{
  "optimizer": "muon",
  "grad_clip": 0.5,
  "dataset": "wikipedia_en"
}
Below are experts of layer 3 (counted from 0) of a mixture-of-experts language model. Rows are named router (the router's row for the expert), gate (a neuron's input weights, with its number), up (a neuron's input weights, with its number) and show model dimensions 288-383. Each number is 500 + 25 x the weight over its row's rms, rounded and kept within 0 to 999. Numbers have three digits each.
Before each expert's rows: "gets" lists some tokens that make up at least twice as much of what it gets as of all text. This comes from a sample of Wikipedia text that the model never trained on. Tokens count by the router's weight.

# expert 7
gets: ")", "\"", "),", " City", "\",", ");"
router:476550521529483502475482513465499551480468506484516484478549479497499510461537510500530477503502484508465497529506505468485535536494468491514509501515538485505517507534485476468503508480484531522488505527522538512493528544493511473524523499472470487492453508480491464506533456502459500481
gate0:535529491488519518500488549495522544509471495493486494484530495421480488517501508497476520488502520516500491454494503473529517469531547539505533534550512509483459501477475503523521481488498531538495525458514551486507496513478466509504520538502494477475496488497469530470483527481476497477
up0:495488460546492517496480492489495480489516535479484486446509493545542498494494484494489545505491486537540500532516505492431463491448500517480520493478480497517477496518508511540520531424517493496513501494514463516495483493472514489485505494501466499522507508480488547494517518483499497513
gate1:527498465476503499551512496488480545539475470470470453506446496462531511479492488525483505515492510482463496514497472447484442508477506514502502487471493521499503511469498525519493506496487528503533529519483496454480498476511492539474493510493463483482531515492488531529507477479480525514
up1:512478487500510452533481525512494504483512516514502523515530504528492507505506453534513484516484474518505522487533485474478485501508512533518480472487503490498472484504499494492540513513506477452515472500506499528487515489497518486471527475503460500505468510550501531507524479518479535504
gate2:472507510499500454494457507549502494465503510528490484489505525453540471519526434450501505464509488492469526536516487525488500515482491478472495471460514512482488503513534476493527474502493523487450506519473499532506468547460461486510532521487495478489501453548498523487493530480488470533
up2:515477499532487472506540463511502466536452491469493491504485484500526467449512428521484526527490524504480510472457476499518557494475502486522437504517483479499502505508546529483482455518491486532540495522490497504538468501481501459528517472506507491494505480504492482501494462585562523534
gate3:488518464475489501515499485519514522465492548526507515468498558429487477486545487499499501503515503470496474498507469469516537536508470456498503479505484535513518539539504492480505466508534521496492499486516510487497488524490545494512540516485482483474549490567490461535541538495535484490
up3:498476537465479509529486514520530482519551497530476481510517474485490500498501462499503484496500501517480542525478509509505522478521539518458484502512499486493524536443489473539441478471517514531503501530491504496462497541433501471532513492537518531504494541475535482511464466525461498512
gate4:532511497517484511507526491472512541464503541507504506501522523431473513469475480450510509556482503466476509527505507473490472485509506523555506543521460520489458520483480490482476536554514526511546484506540526468496500518505514510537498524539493475516498492474464488480521500508488491545
up4:484516560416495504551443491488464528488515516492486479527487493464519515506493465516482559518480498491496542521464515528522465529478550510509522500495498479520493540536494475537530527440519445541455537495471457506509510530527526517462506475497533524529472464480510501445479493525515519505
gate5:475446505537505484492476512491505478468489504515485542465504554468547494528503520490545491479537484501551470487493512474486520503533452489460483494503484520505524488464473505435475497467475492477511512497509478461518513479461439562514533508500460479471501500474498504486541494460505492484
up5:471454484486416451496512514526529467493504490473501462479520530492511495446504509511539497514529494477476454482521554562511476505489497496521454465502521494510496515491479487510473534469466507502517495509484479525536482492506494539495530463498480495517488474465497532525536470500524464508
gate6:476507498490486510498495478530452494510443459501485489544489525539491484458516505473500491491512503465532450505569489533479507506508492482518473475508569511493542421520504492496532519500494507521528512497484475477503524468495523519489479459504493521478531484456507507450481473533489486490
up6:435511477504477455467506555503487485490542529559514508516543520511497515535479517518489528452492500502512472503457541469473529458463510489481502486505474486461504544488507524489499489507506478486496520456533502554464468439482476556478485552506535519514490501491455538519502476521505473486
gate7:540491468499521472500460489482494523522496499515485505526546506450527507484472480506487532519491474509517488520510542521456515488515495516528481487485544486522527536470505478513443509482504469495493462531506471534487488502494482486493494459439504481511519497479550483558524489501507505503
up7:490481507470532498523519525492494440531484532524510501534503517526501495463482514464473452513489554467546472538507497480473490515550488501495494535507440514456531518472523505492487547533471500530521490492517484502468504459499493494501503454498505525469504488481470537530564432458481497513
gate8:484481519486474468525525517516512508457525515506460511479481515447456487468482472515497466527454496500524509514519519477482524489557505494549465491467534508501473461520528496457521502486485476464535485507496517510518534532522464495531510485542493479498547502500525451484523521528473527546
up8:518477480503509510479493532479499497515537534475488524469502504453509542520489531496502518510441491487534526530492500467448531513551546502488455466508504519484509465489483489472503501520464519475487512481451495520444459518490458474521471484529501464504515503554518508506455533519457440524
gate9:488499500501491517530519418516520553486473475486476457522466534424494528509519524506488486491496515489532495525507501478478502521514525503494483493525500495502494488518526546468524493469496554510521504500513491519492505496496499480475501486490505512517475480479556476441499553484513506515
up9:454510503480489505544502415501497487518522482495507466495459531486504508509520483463542441511495492524542510552509529510549526525500539522496532503512494516491549544505516518520500512511483522498491494516495442531525498503526548420509507520503496533502477517485506536507514470512482502550
gate10:494492506446528493488536485553493515496523524542481494454503514512489469519502479518480515508533495525523511501508459452500506542520530533493480490508489482496487478490507477527475494462470535509477475514493546486509493501488514519501518526517475499518474499481498503500450480511504486456
up10:455479481512480487511522492523506496490500478505476508573499479473494530490449498512554508487536480520477416461500509485536459530505470518495485468510513533521524494474493511514505522515522467494507508528524457496512461456520498477467528517472515510507497477470466548492482513467549550538
gate11:501474497507533512496495491490509482494526476458487504496540517478538498488485497446440479494535474547477502541482526516496490515499516497505500524477542503515503526495503496495511479499499456442465512523437487484472482481487474516463504482481486491503455448477510500453485470515516490415
up11:434466511537469482527512484520524512479441536545531519538486511502484496521553485516517495492511507483520475475494521511485516482535496448488499494477484475540538464521526508503524510469541519480509524481504530509528506476493493472527495491490541534486501503500486487520519464541465483530
gate12:487527469447512506504497469479500495520581544485473520504517474480514503500467494500517542528537508494514486484532512472517495505519481476501432485486507484513491479505541535499510505524466443484481475451466459474523496494531517499490517496460471535490479483512526535483501487506466498488
up12:504444465503495509553488527511516510474496460482511506474493457502509518519508505539506488460551469534501526489485520460551496505470473509505508467511539474482452512545478518474498541499484492479492488493542484491483501537490501467515499514506461514480522498534484524510469481508502529490
gate13:476514443470494513500495555466491502475473504492478502500531511466517513523461505457517502527514524471519500493528555487489541481536492525510496494505473477484489479499479507504549535515473531523486474509473477549509487482515511488507518478456547532505497463570502523488527546514502494510
up13:494535533542512544461493462544505485477472473488480485480543526520523510505549538527512494531487493472525488509483500517484486462462484452503543542531492464483503506494498513504531515486511504512510472494488513503492525483480478467470496500501510515493498494476469500563504535501489517486
gate14:493520531496487491558496505489489479516485521498520496474500540446468513516555516506479462517447500472509497488475511466534528496527496481482490564476468476512522485513447499508511499514504492478496511469504517492516501495517465531476549502478508492519493511507513511498509499498481476415
up14:425487501509486517503525480467478474518520517534531562454495499510560517517518573525516475521505559512483506478544527501511511511486523487470461533444446490484465540490479526507496494530475507444444467491471493513514492514479491512470491525520498487501503512518504533468476495519509515464
gate15:491521539492496535464466459515493496482507488521479459501520487491461528523498487508511524540504490497505493499463540515495481520463476495482508487455552525505507528514537514480498508493509475495495489475514506513475501526467507483500485528524513542495548511526493540511507494548528499543
up15:531501497501498505501483530481468510473537465526515510486531504550478477513507539494517504498489531468504534523529521480542520487545448548508514506499507475512467472492502482494485490508491519502516499507515491487485499512467510544514508485521506511480515479461471487534511514469513514435
gate16:531535467539493520485511472496539489520523516479481516502456523487498492510488516480506505494539496512510507537451524503483499509517511514529577541510510517466491476527537465492509463506511522496508469524494477513470503470479536479473525506493465484453488504494505489504492489463495523490
up16:455509536487513480507525535502481498461490505509471484514513425522526518474529474463477536542493471483460527458496488494516473473438517547463449488472503471474493519490520542491509507457488547478447484462547536441484488534502510502541498492511478501485529533500494535516508488496504493494
gate17:500521450516490472449510485484446471497546508532509482568520483480487544448524479466496490508542517489448519540510497502485496539507495521479441473516496507481457514505520507503512532495506497486543508515493484501480444506509486534515511501551519488554493489506484509492529535499522486548
up17:495497482476463493455490527510507474502432490523520524496496480484490509482519470557503517534477531478548481521500495504497546507505526459512504477495532511507488519526568474492477458488486535477519510537531466586506496514538554499501502465470470513500538491502517517527506506512475491502
gate18:473511454511541515491512461494534510516425571499459489467521532528502511459486515516499478521474518486544474503468521526486473503535499496501472476470519514537497481502524500455489452505511517532482435488497484489526539498482491497492517505508493517524538465516519485480478529513491474474
up18:496549496512514476491509514477468500515433539514496500512538485594529482485509493502473514465513518495542475476496537506502531514509504520460515476485518491500500457512471489510523458536519464531486464487516505508488521516474511531448502458498560534515512482523508483500464473495517506496
gate19:522471463530539498501455518489557468492535535484516502528516524474514528523475496478558476523535493441540484519493503484453478537446515537499444517479533500517529496480487488484478496469509523494500509509492457518482503469497494462473494453495487483500492495440549480517497483492484511465
up19:457529551493537510542468514501469452487518501509493499490507529573503542498539491520484488504504510519531488484581519470529499491492510530482544553488432498501508450478498533504528491482510504501490505523528539525499500537484482507495516501512502476542483473523509538519543526555532486516
gate20:529499475508521485507521481455503550483473508507530509502480519498489495482512484531555468520527473508489500500489492496491519499554454477522510571528485536496504499519492472508503508517483448498544532493524470462484491496504511522475522509495476511518491490481520533502511479495534506506
up20:497464481446466489508495560484507495484526513488475524553486520516495505499493533493470495486476525491454546485506589490555475494456526515507529443467495503488492492461485525469489514505524464510510475443515497490515483514514512516499471504507543496486515493490478473506505518503505510468
gate21:482450513495490526500493496543519482534471465465545501503534511445535552503513521520479484528498532483511489487511500450493540500530525537465505498460497502507535500463499484488514515473571508505485478487527527466484486482492527473443509496488506516530482506516505486506499475515488458512
up21:480451496465484463523477537472492518516550483444514500512518515488533518520494499522536496525469451476506517485486496515477496493493503483460479498485499505506489503512489512523438416476491491503492544472539515497494455497546498465480503499463463497511488488523480493474485481454511497466
gate22:480521490457542519535466478476507529508498477488459460531518486510474529478522550480530507510521494515502509495518500526521502480498551548538500504528520537526503559513489459480516516508554467512476510464510489492489518484491480572489457540479479511506515548519524516527491459519470508485
up22:483497466497519510509500503480491505504530498515513503478518484520489485479478478517481501460506491488448516496515519496539497517497522512527448532515516535495490502510479500459514480491461467476467519513519518522526465457461487528524466474464484450469487530555519499551455513561522465468

# expert 48
gets: ":", "s:", " No.", " Born:", " Country:", " by:"
router:514521498485513521473474498474463480540518518496476552519541481533474569552486525481508515494553479479496513484466514508512455470504527529540480482540519513516523487529491447497510514484517534508532527537484485429556510470435514496515494510497510520537484492514520498501487518516462478498
gate0:482556545488491498510494511542524522449489538509474515524499508481480461508496560486504504485534477468529473544480494510504475505493463469531505488499528514528505528524518532475511446508503526475508467463509479480521485544538522493558489532492516545464508478466520409493432512490499494530
up0:501495524510482510532460549483479510519444566479512497545467498492446515512492524522491520511524463484540503484499517532479514488509504504529488515488511486488512524517478556518475502510459522448497507517498475525499465487467529509488507494506494499491468495516511461500523527492508476517
gate1:449463510501484494483463486519539494497420468504481529511481514520436523485441468526499489491502507506509505471537513508504600504514517513522485491510503491510499483505505496507513542467493531465496477473502506490487486521513527505466502537509545489509519528537508445482461493508505473525
up1:542496527490472479504445463483495492514542470482488483502476499486472517490452540548495484457483496504505487516475490563499490509471512511497489480525480483508491484528465491477478534506475513472463516510481521521473501519554454491501480515501496471513499499452504514512530539492526495476
gate2:446508529505471478451462521475490477536489519534456571509506505484479504482508509497514487486461519485548485454467508517518508534503534493476529508501540502514497490487473481488495536498485520514513463450518479468521468471479520464506424514511474459526551491515476477521516514510462513478
up2:517494493459509510478490452516431483510473503534529499534455491525476491494510479476535495511473484514480515497470479519530482513488487475545485469488515477477508481526526514500483534516488519492512497501482521486514510485491482494527520436539515508470526483502498505495505506491506505514
gate3:487463496496470478431491472493526493459479503538511503474496542406514520511481495531495533513446471529500497475489501489441504506502482507506501481512522442505497534534446464487526539501498526503475515487516506470521490493454480474515488482509472473502493540474511488490532497494526478530
up3:523490471488512483486446526511504539513521483531507499496492504531497527440452477502473495535526495490498475480496548510480553476476493495493520490478507518444477478516520507479501483532515486509495523520504503486475513440507542483454456503471459485580488508472464490500516470522485519499
gate4:512512534491541499464466528503510503522499502511490487485503495505493490495564509554487513486508533478472489482501535535496503480523500532484514503499475538512503495494434507504527438485477502490496477476502476510502512495447543481519507501481501536548501452531541507551550485506506500536
up4:522506546503499489505480514497534509516502519515473478480482482535456532489512496507570491491497506514487515505472488491484525557499505534482489504499466502517526518492500507525494484520497532483482493494473469488538490480542502459524470507478529458500483458522498512494520492485494489519
gate5:496493472482510456526532492493475494527506513491461509468506500456469471489495539503514541464475480522536499488444491497500505462532532484451503504571479485527545489520485507481529521499538531488499515518464507474523480481478478525505527484499566501505484468491483518482524529505474476510
up5:512503485461492516525544501504517521493514492541499484525514538524484523484553508469478543502502511496510515497510545469469498462529484531493526518497497500546513491492549504477459481572534546514526555508511499518547486502500481494516526516501522477504499544506514543482491523520538511507
gate6:524499543495461493525457473514533510474528496507517541523483479469509498503506491505484490469527501485487501479498476510516475510495506500512535493496536521499505572533490501509486462480496496540511463513480492528478463488480493500506473512488480442523485501513509463537491532516529449490
up6:502509521514480523494502539488519560498528494497462543497490489514520501485502471491504500541463518544500474454505500512494444512520519520470474499537510468466496463495504556494472452509525489501480551497492493513509561541519509520525487510507525476503511509508461492472506561485535442459
gate7:511511514472503520478505460585526536516449511532510475512493505453472484532507490508489465493488499524530439496483536486504480458523479416525524522505498499522511501517506493504497506471516487543518469518511474468493522520544506530534491510454502505486515506495518497504488532498454500564
up7:544496501495504524482495511482424486467516484499467495478475469509496486499541535475469481523515511480488518482489532489501481464506476528513467460494505470501506492475474472523482480538464460490515493485507516449535466541508497456509504471507528501497502541504467511525469505509468501492
gate8:524498502487508509483542471487502500482483505521524542515520465526479499517505487501483484525541557505506489507528464496516502466518464506529509471519504510562465480514538505514482499514530512510464493475513449496512485556499495519507486503486510491523474464503510516487492493436499508498
up8:516498471472528466490525494496477474511504508492505496490498457452440494465482503461473493491489487493522525495478547477478508515475524549503502498543512515496485485498479490502535509501505501511526513500492498473532475529508466453456528545491510496495489484564527454491514457465521477468
gate9:505531506525489478526497478547499488497486453489508521514520495489521515545536511494542541477526517473516513528490491471504472506514519536543486537456498485486524513528549497493497485483537515493515497509493505490540477472492479492498476506480515493504476521545511499486506539455532460519
up9:533473510517507505509467508493483490506480539498519511479522481530507500462481532503497502535476505498544499452496476470517524544482542507520489490496466487468534552476527534506419492493477486551475480486500483534490529524461527510493484482490480503517496469488488477513513461477513546475
gate10:513481507494513467486503559476503468510500500488473486484524532488463488501508582518510499508505484518467515434470509519493488529491503515451483476482492514482467489535469472510493498489508513513503529471476485477494518546457490475513526495533515477522498501515516513502515512518499510509
up10:490476483525494486486478499500523523506486500475445480476504486464531489492518508501470537528475482509505553499494494527492476481505442484509548479481506536493514494484515451504516516481497536507495455506518507495554483437481510459502527497536499507525515488496478513515526500461474512556
gate11:527514523496472480491504459487524500470497516528504475490515491521483509527447496470511547482461508529503488465487515522488500442461478484514494494551520494549525509543476484494506484523558488484522496503478484513512517453537518514525554485510487458464511520475505517515529488522461533550
up11:514528518525480480547474504453475525486467520543516468543517504536549519481502518504470511506518491501473483504526524492478538458521532561480522551507501506525474515506481526470551498519523480487487509517508557512491457461458521515510498486575491504469517475513524512514488525535486484521
gate12:513521508452529508487538526477495473542505495474475534516518504500479489495504482546507510517484486519509532447493494486478499502543544544523517440502511507508497476511497512499509538501475523548530525491466464512491521454469497477518473496514538533533478475528538522499503525534483509503
up12:516481469528514451513517494475526484475480520461478480455501470512570479506494492518449478519482496476502474521527524508491497557527489483507518535465505486449494527513525506508505496479521458497483447486521518482518448530483538491502513480500480532493500473450490524499491506501496526489
gate13:500501518510503508499481452509454505523464521506505489503522495495531514462507515495502556475489491520527449489449490466469489483491501527501459507458466486488511561500477478498515513483514510478482497473511528447488458541470513525515502468497522534471462496531489479508463491500504460496
up13:498540496537493522483506490477454542500501468517520481510501443533485473485438506541491504521495524489533571500487543505521510503486457478485505473461472493504484482511546525484497481486463511508538450541466503484511541458461536471488496474478453535519528501523487462539499492466486524475
gate14:504498462518500503468458522486506464511481491509511540507502453487498521503515502527516522512506481471535494455516522511472532474478485483535510506477498490474494489516498478473493543501499501511463485494489471576488539495504498545522504527488493473512500490459548488513567475478538508492
up14:449490437498488516516465453450454477541493499510488503462480494442512499475470524513515489499508500469508487527526455511469513473496443471439520471524500511491509478524502530475551527535520501491531509458509529494504479507459479489538528524492494515479489468509454513470487492530464527499
gate15:475500514504529502511509469472531480516461500478505510530518512501475517478550435516512447549505512514526539496482501498491491478489488468512472506497455499526526502533499534513525560473501475567525465502497494486484505506508483483512482523489507497542489518508489464490509484533474521516
up15:493482498513438515466488502522494475455498509508541493484472494479522474518495553505504527491543493487510435523522507479530492490481507486499492471495516516489533512517523489496492472479517504481521504532513513516503531526534506484474565504521465495505544495506506462498482484488524462501
gate16:482494529495531512485488494461502510518499463489495508465500542580481496464509532488462460516490500493485492523528474454507481482482468489457493499504520494544505494501481507498505515479471498513473519467560516500524468467456503532481467499535503524587532525476488483481498442479490476461
up16:528487501562533517495491501462510466542536457515504516461519503488487505510517478522523483484486480547502498447493512513488511523510478557469487497506466501519494514532513499465455493520515480482501517464499491502459529515474552524546482517473486492513482506506489484507511504458552527488
gate17:505508526534502489437448504522477521503469495504540479514497536424505505520501510480459496528489497488494465500530499529481481530517516470500506495484500551489488471500471518506595539472505515529494479459511502496480534500480508494507500478506483467525458531515481502506506481503504437496
up17:541532551471494481458510486502508509538486478495485453478490517473498521512530524506516477504483471474503518482498476498511511502466524473498494495524524509493514460495468496452504503508503556484493464490550465470509537533541509514531507485517466526513536500456487519531466477518487458466
gate18:499504507521485476468468544480477472467497507470533491514497472498507523514463513510478509512505456541497486469452512471462532476488484520531549476473473497502511487497537489523496509445483482558472527511513521484536462491477517536502518454480489489505464480463503504513496544520482492490
up18:446524485517508468522486471478499508549486486519534523519478517476483491469517509485496515513499460554471519460491497476473489456491547508531483493473532500547524508535513507514533546509507493485501501529534529488461504495494505503490460467498488501514472537478500514490450563517524512460
gate19:473513504474458507480442514473484495530481469466469469511512473453500504476536542532504478488475498508500533483477502509451487474497475492541503456460526479556513505503474510458492482462517461455476487488537504501481489507481483524506487483453491533530508512503512498484492538490485494495
up19:520504500496490493496542491481501470475558434542455491491534489440539487512533522480468485461475489475472512464517484569434493514491507491483479488464518480493493492480458485493508475516495467495522491483479503505509517502485484487512517508524492484482528548441528527538488527566500470507
gate20:495503480539486511492450476525512552513483539473514494499525493441472482482470529471467482488444514549546460499476453517514514497458532489533482519505508513527475503551527482531512534484535520506510486528489493499502493507533486504475458473502506527521471539468502495490506499523487516535
up20:502508512525470482494493522511493473513479533512488494516479458464473500514500491491486545511541482468461485514488527504487499524503467476496494487546525535515486507499477519540517503479533453512491517551480475519482523569494490513491501536514519471491518486470503490501519477489469451474
gate21:478478523495498526490529553493503503510465482507509539515490512481496483525505509487525536417464450462512529493519484512502529533492459525525481515519510545437439513484511533477498507485540510474498511485492487463478500502451518508516500487465492489462497526506483495528502528464493544476
up21:487494516495517535514508516463517499520485484515439500517512508488504468476506500489540528457481494459469511499467440443512466438505529499467522524494530496485505484473477533516467486481532556524486494476531498479511510522519571494489474561496471512503499536524482494480501496461475473488
gate22:483536471519473526513499493488521515493522507532509483497547508492479536448502508475508536474523476493542514518500502528515491486517490509496476473471484497505491494518507500512511479486499464505556495515514487499466490498513450497544468465533508480499500463522482477521524473552477498487
up22:493440536485521472516507505520513480572536507513534496502489465526533503497500479527527482523569520518504495467514518449513511504485489464523474493533510536491519512498513528518477502489514511469478528525468495490472538512498493535474524540465499524453467513489496463483500509484487501471

# expert 5
gets: ".", "s.", ").", "\".", "ed.", "a."
router:498546481510482481539545474528479459515518523530473519504524469542478461522437493515516530512483506489497500526516498502479477512559487432537509473504479561485500509513503493464510517480480517515509454528463498506492516500506521514538457493544503482529452520526530479452474507535521520486
gate0:508533496478453488535511548513488471498468479529475525524525490517463521469523515447546533496503498475495546503518538520496522497534526501488535568438488511509517495469508512476510495494495530492478496509522459501517501514496489452490454526529489475495483478542553508514506492533482464459
up0:525502463443520511494516499536522490546462478497545473506510503506496557538469487512468517501516499536526490521463488562489477487454530496499516498487531503517512504511468478475506480503494510538522458531489499505461491470505538547509517494515503498519503494486502502531499496519510489510
gate1:532471504470437481534468481498525504514520501518520505465549494462519531544492528455481486561512494499508521466482482480504511540489498569536500487549458481488505556483504484494544491441484537484485512523534535546500504489503508499517461499471506468485476528487544517544506545491506537501
up1:481480491514483479458515523466490519497506540481510485525506538474492498522491512489507544479491510499540527470495491486523494502492509530488506504485488495456509516523524478503557507510494521546450497524466482491534523530490494530453500466511526492554514499543482493482504453502510473487
gate2:452507521531502506486487508503503437472492489535454528491528477489513490468468495498503483538472479514531459497458445553516508494467531507513528507532486503501513566503482496542497497490537484488474471497506484506500515495490481492485523465535514483479519544537512543507524518518522528535
up2:547547494496494506465458473515501513506487490489493437503517500495520471532540501502494453520514474493465520456426490466489461502518504526512569536539579472483507479513535533510513534513475478478493521462516518499517497517510492482521532471499506511535478486493502452520548499535506518511
gate3:507511507487510507535462552520505499512587513525480521518462519471472477467536517486552503465512515511509490494528515483552558498494513468544530545471455516496493508478477481526482495487521531483481490541492471465508494515511484507499474527505514455450490505478514493467459494548507514486
up3:460508509500495491506501504495503507493436544516506483509474486473498522504452498521469493483491484490471510477485549506502498481467490498522493487482504558508517530484441513476495470492489501504514491492493493472494508529533471441490465496484523568496475477530502545477489491521508531518
gate4:531499507486510509495475491502538481481448526473513515457531467475473517541494499497502493530458545496524516488513523472487492502502506489469490487499493508519548518439521474482504460506494523462463491493496508541512488528513540492527502494525521505487503527520514506507494510528475530528
up4:469501509523553515493476541502504498475519511497531510492521476486537515525498537466468527447537539501512466494508468462475467481516471471525462526466511534504511520510522432510528513468506521520457495491467519506525488491490443501534481512532441491467478486522551477521492504489542496491
gate5:518439471501478501468467518505520508529521507509499506493490491497470459519523501491519510496512502501378506509515504483477493498546481481518537536472520503463502497521459491513536547506532493500528512491493508524463503503463511519507511510466504488502505454461518488508524475509490481501
up5:449516485495543483523471498535516471493528481486499517535535489553478526499466520498501474507510506513496514446520536478490523487499525466453452518525481485528510525493519472470474535495510541507462526470522484513547536496512542516506496480530534500505554518488511523442474508494466538499
gate6:517517499490513514492519504519497464523537524503493461481509492430516531519533483458467491448527534441483547492532530521516484484446484501507553517467511478511516502514529507517485544546513482511457522484495498456434524507521480496523480497506504462537508519487521523473467496502536497517
up6:521481508513491550524484481488508507466470542498543510504464509499531532497515504491491521492530469531510469492486502490461423497448467478526474501496551487521460500485494478496467458485515516491489488492535481473522434497514480495509471505454512498505527486470459505522530482499502525509
gate7:498512498483505481489482524475481505473466558491462504519496551499464499532521484482521560471473517539542544503468538489511500483540507496491533511494516509498484547491490519507519533519565555527489500483463484489504481542507493489456512493487477495506496515538537530479489482469520506494
up7:502458497469484521474501565522517505477524461510502539526523485552501522541531465504479497483514462485500470459544482444536515516466488461467543531502508514513507486497518555507481512515543472567547539506497538530536518514504498499533452529551513465494488489508480506493507489462555524491
gate8:521517482528517481484522497504498483500501529539498497496528469483470496543507526488482492514520453522497500510513489509453514517504478500482592501516498511519464511501498471504508544537508476495477544533524530500497469485509504500532533508476476470478477499478501490537547507529496501562
up8:460517489467466469552497460524472480489506521487480491542485523454520531538510501500499494492513541513531510499536480480521462513518503511516485482513521464537508470509528491451487461498508476523519505466526489472508490453507477505489483525496522474497455494453549509470493499511529542494
gate9:494482524457490466543471481536541471537502535468456520493489463471480489496509451506504517507496521480562533506528516506464467496507506484475506495514492517476507536529474508494463500480505494526450519516546516492504468456507499506484480453551510485495472480538508520502504521496511480480
up9:520509519480502475472433506553511511499486522520496521480502488464524479456488487517484486473532526477507504476489503479491512513567535530519506476522461478547538485499520475520489486500462492532453508557563535496513489499504484453506513505541464494513524535515491485541515484506531462483
gate10:497511481548521536553509516460498498490525512522528467498481511486524510508524445498460491490484476544426545515531466531475518504522504479447493498468522524538472478551545494520509484556493524474518523492509488497456500511513505441490449532496538510507482476476470500459468488514515475525
up10:500530547493499488450445486470479495524511476496555462482480524455465543542477510503517501456489478501498516546482497506450418476510511472536459486532507442497494514505509466511506510526541523510501492494510525520472489552517463492485492497473508525536530478530527509503524543482517468511
gate11:511470537477520507504473519456507501479488488523462503479463516526475507529481511502484489484519517512450483505505511494486538517490427485508475475451490491513497489478503524507513502475505513524508497573484465526478491514521515494487467502454514491486517532507465501504482491481490505518
up11:449520420516471473514488409507499518493485498515485434502497527559524504514528477557495477523519482514521487471519482502493511489510551515507479531496556493510529526495509500544480465486538503503452530456516461438509493468480476491512512492510502534517475498530527517490461500459464515520
gate12:475507507482515523503513517511518487486516488509457528548460498475510538497508476472481484528503512472455486488486533493497496485488473494454496474490474523474448446523517523505498526457492502484523498497494509499474530540474486487472484510499562490523514551486469489509470477515508465500
up12:519498478473472520498503508489517476523498492533512515522510504510501505539471500505508501482541509530555492524416467448526496520443503509483524496503502528502495550559498476522442498460505519532510493456495507475520547522452524443526528503477522529482447469492502503457505540440492527516
gate13:530526575501466509456455516521499472493493489539475505463490533443533519495513539519501508499480502475482520513569510479448480495492503477508526480468470491491468488476519498517488521480505518480499508488569491540521497544490496493488481471480471504516549452492556488524521467569517491468
up13:491494489545494469465494505454493453545461479454493484483543487528472543531493514556498483481508471508483521497471506480520508475488527445532505500478517493517496527542497514530486476536491501493498473488545495523517503484484502487507468501506478507526513474545464502517507513475485466534
gate14:525493479529507526486516528487503513481500476480451497476535483508472468481518526534493460465464487514483507466487494452455483512506517485477514532501515485482504490499518458466513491504484542487551502471500463462500478541499513524511496505465511476497534490480522542512516470545474472503
up14:531495471498517484490480502542503502466541505515512526494511523514529530532481487520545505563520465538505504492491532464470546480464487506511490504499523482537475500487454471515485492517453498524518512536462467513465488512479513519494490484464481513528496437495534491493502495500488479510
gate15:486517511508462477472513516492519520461457499532482509509489563567486485475493528497523465495499452479500496446499500496464518476496520491455491497502493538461499498486510506497491485544499518476508496476510455525518508492501500505488506501536520505520457486523509519471521489526489491519
up15:513486533516511521517538463538503453455468494464505462463476529494516480470514505491495505467496498490519510489546525534499519511503524506548498498487474506518532485511476456472513450540508458523492500513497514521534512513508462525464498481486497490521503516478442491533446538487472475506
gate16:490502486508512513496496483502513508484523481529481508529473473503534467484506502449546523521463488531513537528474511528507510473476513486490537514475514560505470483566503535473502462496525488486516514506459487469455472491448554533547478502494526508499500504510478483538485435517500515500
up16:568461478522513500472460469493479508488494472515513468526508491488477512503487522543503470514523503550518528520520520480513499503493481521514506467485492513462572490492506506503506523492439495513519510502491495514494515470510480497490525475498490515494509523476480509436507507470458491545
gate17:514527496478522480538483542480473497486435535485479483465499491440535504497487521494507483496505483521499481483529475487458481539475528500504495507494518510461527505495496531475525510457427522501504499490488467507490491517451492508494467534526508453522476469553475509526522510511517467502
up17:505490494528498468479503480510467506531520462531520504512511459399511495505509487498524531486470470493448510507490478538488483492495487473505501511532512499462496494533492514472493472495486471524514490482523417479477574513462509503509507533502533532499496510515501455501504498521484535506
gate18:481504502491491483453478490458544498529504488528458504482519505518469494533489486548499487507538473537489479506543521463480499530549496510519490487491470472470527479474466502493499496471493461501510485556471505529451505516467476526519444475476521491529507476468520513493552495524485480497
up18:447516517489499537486540493514494486495436555479474510491535553485494502516469485499513504504519517481447480533491519501473520482500532491505505489486507503521511476512492496494510504504458501520518470522503502537545505496495501506504490470523506493480539519482488453461547519507484514503
gate19:536507462507500459487470518489505473485525495507496528513527514474493475483494515500491494481518471535491528529528464463493458519540449497509506536497514512515471499488517497522475485493497499481498525503482471506463473449508495476523483487508472531553461532502532516497496464494526451489
up19:524485481492496498488506533505502513501543533475478502505475493508490497510556469528480509483536510463489539493585532471517437492473487482511555487531515486473499468489490491503479488517479486499506500502447533536499483510489487541500486504518510548520464503471519516430484472467541508486
gate20:526515535552481500506461529504531518490493494505473528519509508474519519495477517535500474519480521514466497463482505487507482522478501538549517502533483545529515493513481497504517455476514516502527463483492526539476471508518505479472528493485502502479483534459495538501481501566495527500
up20:490505489491565476475459476535519517458465521480477531501508476488522503515519515550479533476532526519496464507535508453421510526510469483470469530499497498491485496507466514527499509478537478499535499515462492474491478460488510500476469509534496492528491505507524479471461492496519481487
gate21:508487545473490481528488478490503504487484521492501525512521550493536487528548511461486522524495508486562529557449460497532488494463544470484483534520531482476470507497484547482466484505512516493502502495503531432459462477472537524509522523536485498508500475506501522520493457516534512492
up21:529485494488475487500481531530526501516522514515518490481495501470500498497545482496518514470482485520507548494497462544442483511483483566528496494503490460521505514543535468508481531491473488530469561499504482521519520524529474494524482516519491480509512528515506484495540535498482514476
gate22:479534508496528495482490483513479478496491526500521505548521513461469490447486496515553498490547504479487514485498518472534520495512491503520517504457483526472529458479524530468481484512540495494528516498530504516506476493493525505478516489546508495482498523464508486535517507500478516435
up22:473464472500512491475477490482512505544543478532488531471494497583483476504458503515504484515503496465520462481511517462524507492543473503544495502465485498464532542496471515495492503471462475522449502494480502522494504510512485501496491488468520464517490481537533492456488478495501483495